config.yaml
n_layer: 14
d_model: 256
n_experts: 80
experts_per_token: 4
d_expert: 96
d_shared_expert: 128
activation: "polyrelu"
moe_layers: [1, 2, 3, 4, 5, 6, 7, 8, 9, 10, 11, 12, 13]
router_score: "softmax"
normalize_top_k: true
routed_scale: 1.0
balance_loss: 0.00389
balance_bias: false
n_groups: 8
groups_per_token: 4
init_std_router: 0.00677
lr_router: 0.00078
vocab_size: 12153
norm: "rmsnorm"
norm_eps: 1e-06
tie_embeddings: "early"
optimizer: "muon_variant"
lr: 0.0049
beta1: 0.9
batch_tokens: 32768
seq_len: 512
train_tokens: 260800000
steps: 7959
dataset: "wikipedia_en"
Below are experts of layer 4 (counted from 0) of a mixture-of-experts language model. Rows are named up (a neuron's input weights, with its number) and show model dimensions 0-255. Each number is 128 + 32 x the weight over its row's rms, rounded and kept within 0 to 255. Numbers have three digits each.
Before each expert's rows: a language model's description of what the expert responds to; "gets" lists some tokens that make up at least twice as much of what it gets as of all text. This comes from a sample of Wikipedia text that the model never trained on. Tokens count by the router's weight.

# expert 28
It responds to: Opening quotation marks, en dashes in year ranges like 2007–2010, opening parentheses and brackets, mostly in lists and tables.
gets: "–", " \"", " (", " |", "/", "19"
up0:108099090155125139113098105083113215135115094120140124129138086081095098137133104145082104163126082111144125101089149107122161178156072118138229105161114134097117152138075073137119154081156131154107137143110205077132134123097094039108122132138106087156162114127126142147140102108126140162161168145072127091087111114149159136139131113071153107095120143103121147085098139120075163147136064104113136129191085170090079179156118154078156131169146117188095172077106115146154169151136080131137063134069142116122119134147080155153097145114147186133114122158170131131105128089158070150167086145145149108125136149067147100098122116186106155139153102085102084165089187084162081195128220125058106144155125067142165100143130092118139146087126151111133092147162148090167157068156142
up1:074122142067108138097031144112133075131137145180104118102175126096144152143112153136146118111119133157079129151179141147142169121170162078125111160116106158098164145173094098106092104150119138104112130053042133100107122062114130175136170093121122122127156093094145158070150154184104157145105142125125157189124144122094148163133145068163143179132072186171161142116197171090154155087078174109164133177141119113156124125197139140140113108075148113205124107099119125114142142145062167087148101122137153143157144120090131144053185148140093080111076137187121161124093120126101174115180114091105193088167096126166120117091138113185057155127187164101122141144110132158193092157152105163119160159154138173189158117144144127133123154095107138149140102133138116156139144091195154
up2:146138158158108119125168123142192112137149108104135172108101081151138137113135119114113132176119099173164093137049121170120130076100191106124107114160116177145111123174152106098055129138151132121123107131115132121115107152119107092077167111147082093080163140067159185099147155095148099058098094095122165118087104175164109135129088113132162152096140081171122144127182140101074179194072136143097135125092134132175088068103092163109152097115114123154115100113129101174154128123165155161057149100194191076118138104131149090208164141112054136152083105152090173124111102151134139129141089202130120128146144082128216135140171102152104109131116133153122111056121091105091101095178173152131136193184095168115171141136170081118118081104127125111094128071138169094076158138107101

# expert 6
It responds to: Word-final suffix pieces, especially ordinal endings like th, nd, rd in Fifth, 2nd, 74th, plus ing, ers, ford.
gets: "th", "al", "y", "ed", "er", "st"
up0:120138172163189171080091119134106191154148133120110117124090164137156129144170097150120143121126109148144155155158098107145102159149153116119092203160139138103108128073173201158070105104078095113114127105182138160108155086152081105170178116104152151073140105165107088087121170148027146121127182145166087140131127146169135117130133086088187130096140113082094178151118123029103117124112130124161080083105119132160120138104143143120099146151154149077060178151152140110171179105126121105135139069152138161067166122146121176151150094104130103098204163174083134158144123133102170177193112091175157093128122150160095194118075148101172060192141130169098149124105115112118130154168133147134110119107162144131167107091099154150112113110137116129158131140098088165129059051135157
up1:121166078102128093121115100177122148076198109115137121134079136134112152143097117188124136076136125092135165089183100157140125132107120122113137118116105157108072147191148077116137151108102151043182169088094073129143144129135123112119113113066112167133126145141143051056138109064120125137135104070167178128131089188116137115151074139093200105106141137144153110155068154102179139177125158153106163123109145153149060110118108083132115124124176076126161206103096150121142112096192140162144114127121151115129103102144126151226142159120120156093085128063171169094169136086173136150156115078190111169118205116119160080133159106183122123182099071142131206133118137151117136082175108121136086123170114134093094092153118107110145167152117153103146080182117135126125088103123145
up2:102163130163203121165134093138122140130112054141137156145124146164171127145140112129129134081119191106140098130131108109143043140157133198151151061142146179149121092127141127163132072167121151125146153087149183182057125020109153096129163166147132152158123079165116157140152139101156114114143147178137096141136116136150096162091135144119145176150099174184175164103127121105111094115131131125129154142106088081119162085171129200165172107093174144107098143122152111114114165139125160126132152064193095141154175168137133173122105093156119088112129087102108184127143137113123152160188134111106209070206087118102148200164096161157121125131159149150148174069134159113063155131099169120129094108171111114183145134143141092109137111180140126140159121144186199124101083089082119

# expert 2
It responds to: Opening and closing parentheses, colons, slashes and dashes in lists and tables, as in (born 1997), (Con), Place of birth:.
gets: " (", ":", ")", "),", " –", " /"
up5:114144114127177070119152118113146172054144119135152137118081117113110088112169144142139098124167094129150130157057200188115153096140122135170198101099097159117125138148133184088125122136141126141164148076153135110108117212086139135113127125106172148166131194138151133098137159128108088105194081147109118121103142135126145057166117157133117101116114107093175100114137133135089211133128144121133154139081124126155085102128142162121109124148081136119077187149102179107159126117151156011173099175072093125089108098203124097158113127052172100103118150140129058084115107166138146138126195168053105154220132086147156133157112118099096124102120156131096126125107107152090177169162145129126131134215155135125149121128085051152133133093137128136123081116174147102125153115160094
up6:182094150150172115116140106144092184078084072078127155128118091112178035080165148105142158100106168124133164118119142153096143114139080179098180178123176090085152096135106089151112120112142039128147135109136101074042123107110120173112092141130203096103140145130168142150184127074108107169171127113114058143123139149107089134109123194129108122100121131184131180126156089123155103144096060128087163142117145103100105153163122071161092117154090105095088152178096111159177129102123101098167135125100100103173111149143164118087131133067127177156139122057162126103171113103126134092165145124103100126132135127122144107152178140129127108135157121145167147093088132143112114060120146134104111150167113135120110146130017148151107137154108161192157083053139117127087145139178197
up7:120117105153147187152113083144143089127136072162105154119182060070098125155149147162168128097116187115153131098134106150126107167133109128102158129130089094224119097130170152183151107160156068102130123118097162074135162120155130073178127123157150116118142132174080126147121102115132170188117153174194142121079139165143116165106155115157169182190173165195108143164195145087131108152083168161144109125122158139058091095092118144175119148104118173090169151142124149105144112124132085102144142121148063134090113089154173134126170131115062138089133101144081070152136124110090070188150087168110136098063125164112108178149139122157135140110127144091148068124139052150096149104172132136187144145129120097154107138152087066159169175139151128081143100093163120188158137145085162

# expert 45
It responds to: Short letter pieces inside foreign or rare names after an initial capital, such as Z-ab-usky, Michoac-án, Skå-lev-ik, D-r-iver.
gets: "r", "e", "o", "ar", "n", "or"
up1:156176125114124116079118142104151158098151136150122107087113190096157128105118131169123062092106081121153166173142147123098113162099149140065084127113116141117150099188168137132104127187071156141107154171206118095161074102093143118141153131119148048109151156177220043128162123077109069126131138087094126168167157099127123092108131133113116159172138109091127147146131184116093075080125140113105204123121122136169107086102131130078161149132128024186124131091108150134121125142116151162125103156082075088104159166135172074147168124142144135119143102131172112196129147116128116150159128210094092127123135105057133131144065121120103078164086182100084154124168142147095118116184118107135100144165088081168090092141118148113113090175124104153125121121076079102156146139116088
up2:121117102078086125174144144133125106129203130164050051103067123160139097084100126124134153134150126126135127164183155193166137116125084111154109146171117145115091172113132158100125117080173094119119083180127112125126137080100075120103113137101083099120079107118133138110131102125114112213115096118154084108176180072146159137048139126088081098075139098142151137071191107136160120133175109146133072201083124098136118199067109122174133103123089119089168140199112170163139109186127133182121091112091105166199109184158121110098148141089141155111145144101174141102123152178075154108125106117141119090134059167135128142123155160142095113093156139150083147103130133153118130099174174118169076127114183129167097102098111086161097136076154098098153113073125127158129094124126183
up3:126107133165103121054155139131171122088137052140203105128096201104109145125142076123161136099104076066154167152161166134132149077121108104070171130128134154192146126094104101089159114129124120121192142099191125086166098108086083087172152076076187134163075145127118076080030172115130124157143159105095078083145132121122122120104103136137105151181151166138110168156105161137130129171162130082163144138191105131100037099112151098183147123137157103118108141128142120171114148137137088142154132137119125139118144112112101129157103090062138084135121096084149102186095195108126087094140077040148104119137171058114109115160136132113117103071122145193182135075158173139125091103143144132118181140115166078123129152128129150126148102126119139125162138136161172145146176159159112

# expert 38
It responds to: Commas ending clauses, opening parentheses and was in prose, plus inner pieces like car-pet, im-pen-etrable, and nouns like land, station, park.
gets: ",", " (", "b", "m", "il", " land"
up5:081205094127077176099172114147136107134115083061115156130142155103142074123120120109190093094150139104094150104148093151118150103145072082120180153133130108123063092155137167124114108109146173112171120150118113147137130133150113232108095104124126180143086126127101096149214145129146153148118148093089106131141158109114105114145115174135147118122120125143137115135116119172187068126167068123158097101130159099143083146188111119089153109151185114159122075134144133149139160132181102152139123166115149126138108089165070106179153078154222195162142105143112177105092037127064071093143150114123124151116160129129074088145116130069165064175121109091178129153128108113114140146155094138081152181118131058108138118186109128176145124132191146143093156112151150131113143139217133
up6:140127102098110168142110132145116163121133126070129147099126141164123091111107135094096126178152183172130111165139159112180091185102124085072117132067156139123121179147115118133126123098093147084113091143144151159158104074153095097203160059179082147128145156118129104099162087105169069107191158129185053176150126141140084101131150140085095146132153107144135121154138122121150093168145067129088135115150164158098131104122171093113139071144110133160108165093123081079135150131149160114156133183122074150106105088128097101106176132109201084167097136082115146077233092135150094124126140132151165143114077176146122097099094149127100158067110146094214126157072123115162123140083100166137209163121140119087108106195167070134132147161087144113128176092087130148125083082141102
up7:154082152131103090162125132094106152145124138072096114114095152140086101110093095141142072106046134164151126108122140125172140108132164169117127168093160126131133144124134101135119111136154078182161119065142118120092108092096140168106159104226136166059115136095129132076121106113112091125132081081057095166130150155132135119102141086182142081141104126105177134119146099148162210190139156073111067177181134116164131171112105106138156153086155105161132115126151096125156113116135107094114085134102064125161149144126106142083089157144109180114124143099142126125072087177111143073118114092171133125111164146073080135152119081078091128078172116152153121149093083117207124104114112160071124163074123064104099163124169229115094111175154054178144159107116143153102114077123110

# expert 12
It responds to: Prepositions starting a phrase, such as in, on, at, during, between, and the "the" that follows them.
gets: " the", " in", " at", " on", " In", "In"
up0:087050147145109102103186128154123144161150152131152141112092164128179114076102115096131107088128105158128159137132115162119086100154132114146138105133174086165111170123070098098136129087131148105105087128161068099147086087140162179151177107121105051136150141144078170101112124056207133093135130055146111147168137134132129092122169153145161150093152126086134182122139149149160125146126089141099079126154082110102072115113192159076136081096162111206201107125081137148147109136164116169221113134147130087094117209117155120163165096115073157133164125146123164143109134180162112143110149128118123132153137101140168108133113151155192122146102136130084109233108100118140094111201093132131113096110097189064140106152086111109091152073088109149116052157106146131110140120113122
up1:123157070121101177111158160147086133116073123131150081133155159095103168075096120125173138163152114099120088164147177076146156122072142141019103161150116177147099165150181125155170168084122101087138136174123144118125121106182140219110125134103114126105109114117126151127179129189169124104136096156121118110109110062102141093173138070188068146093158102210131080172171164137106134132156126068134144129128074113112136136114149164146157173109092175158166141178138098108130158243133082136150133147156084173159135077162113111166161096122145096136128154171132166161156075172100113088126126146125131140143100106167114170093150163178123161139119132102093088127161115102091150135148085153099189130171091115093136100143170081121159126108081142117136126166060140117163139137101088
up2:125071131127132185153083097118078181132120176126154092112092163137035149185150112147131071144123123129109089141146085122136173120108122126136148088165114086173115110106100129091100167126058130168126079112155125169136108159122157129114094147085081116101154172133106131089088103094096180099104115169141174125137108121105136120089161169127165171145174114158105112127148109071167132135108066196101139168097172120092147164127160106177076149131151128081166028131105142080182100151093131168115125126092085117166094140147134161137156077120131158092099191092094123101092197122097142099123091132135098188075125107149092127129161101160146176081138149088150114096108113147152167113105126117177169135157111099104100143156106143095089114153121170024054165113120119111193112128066121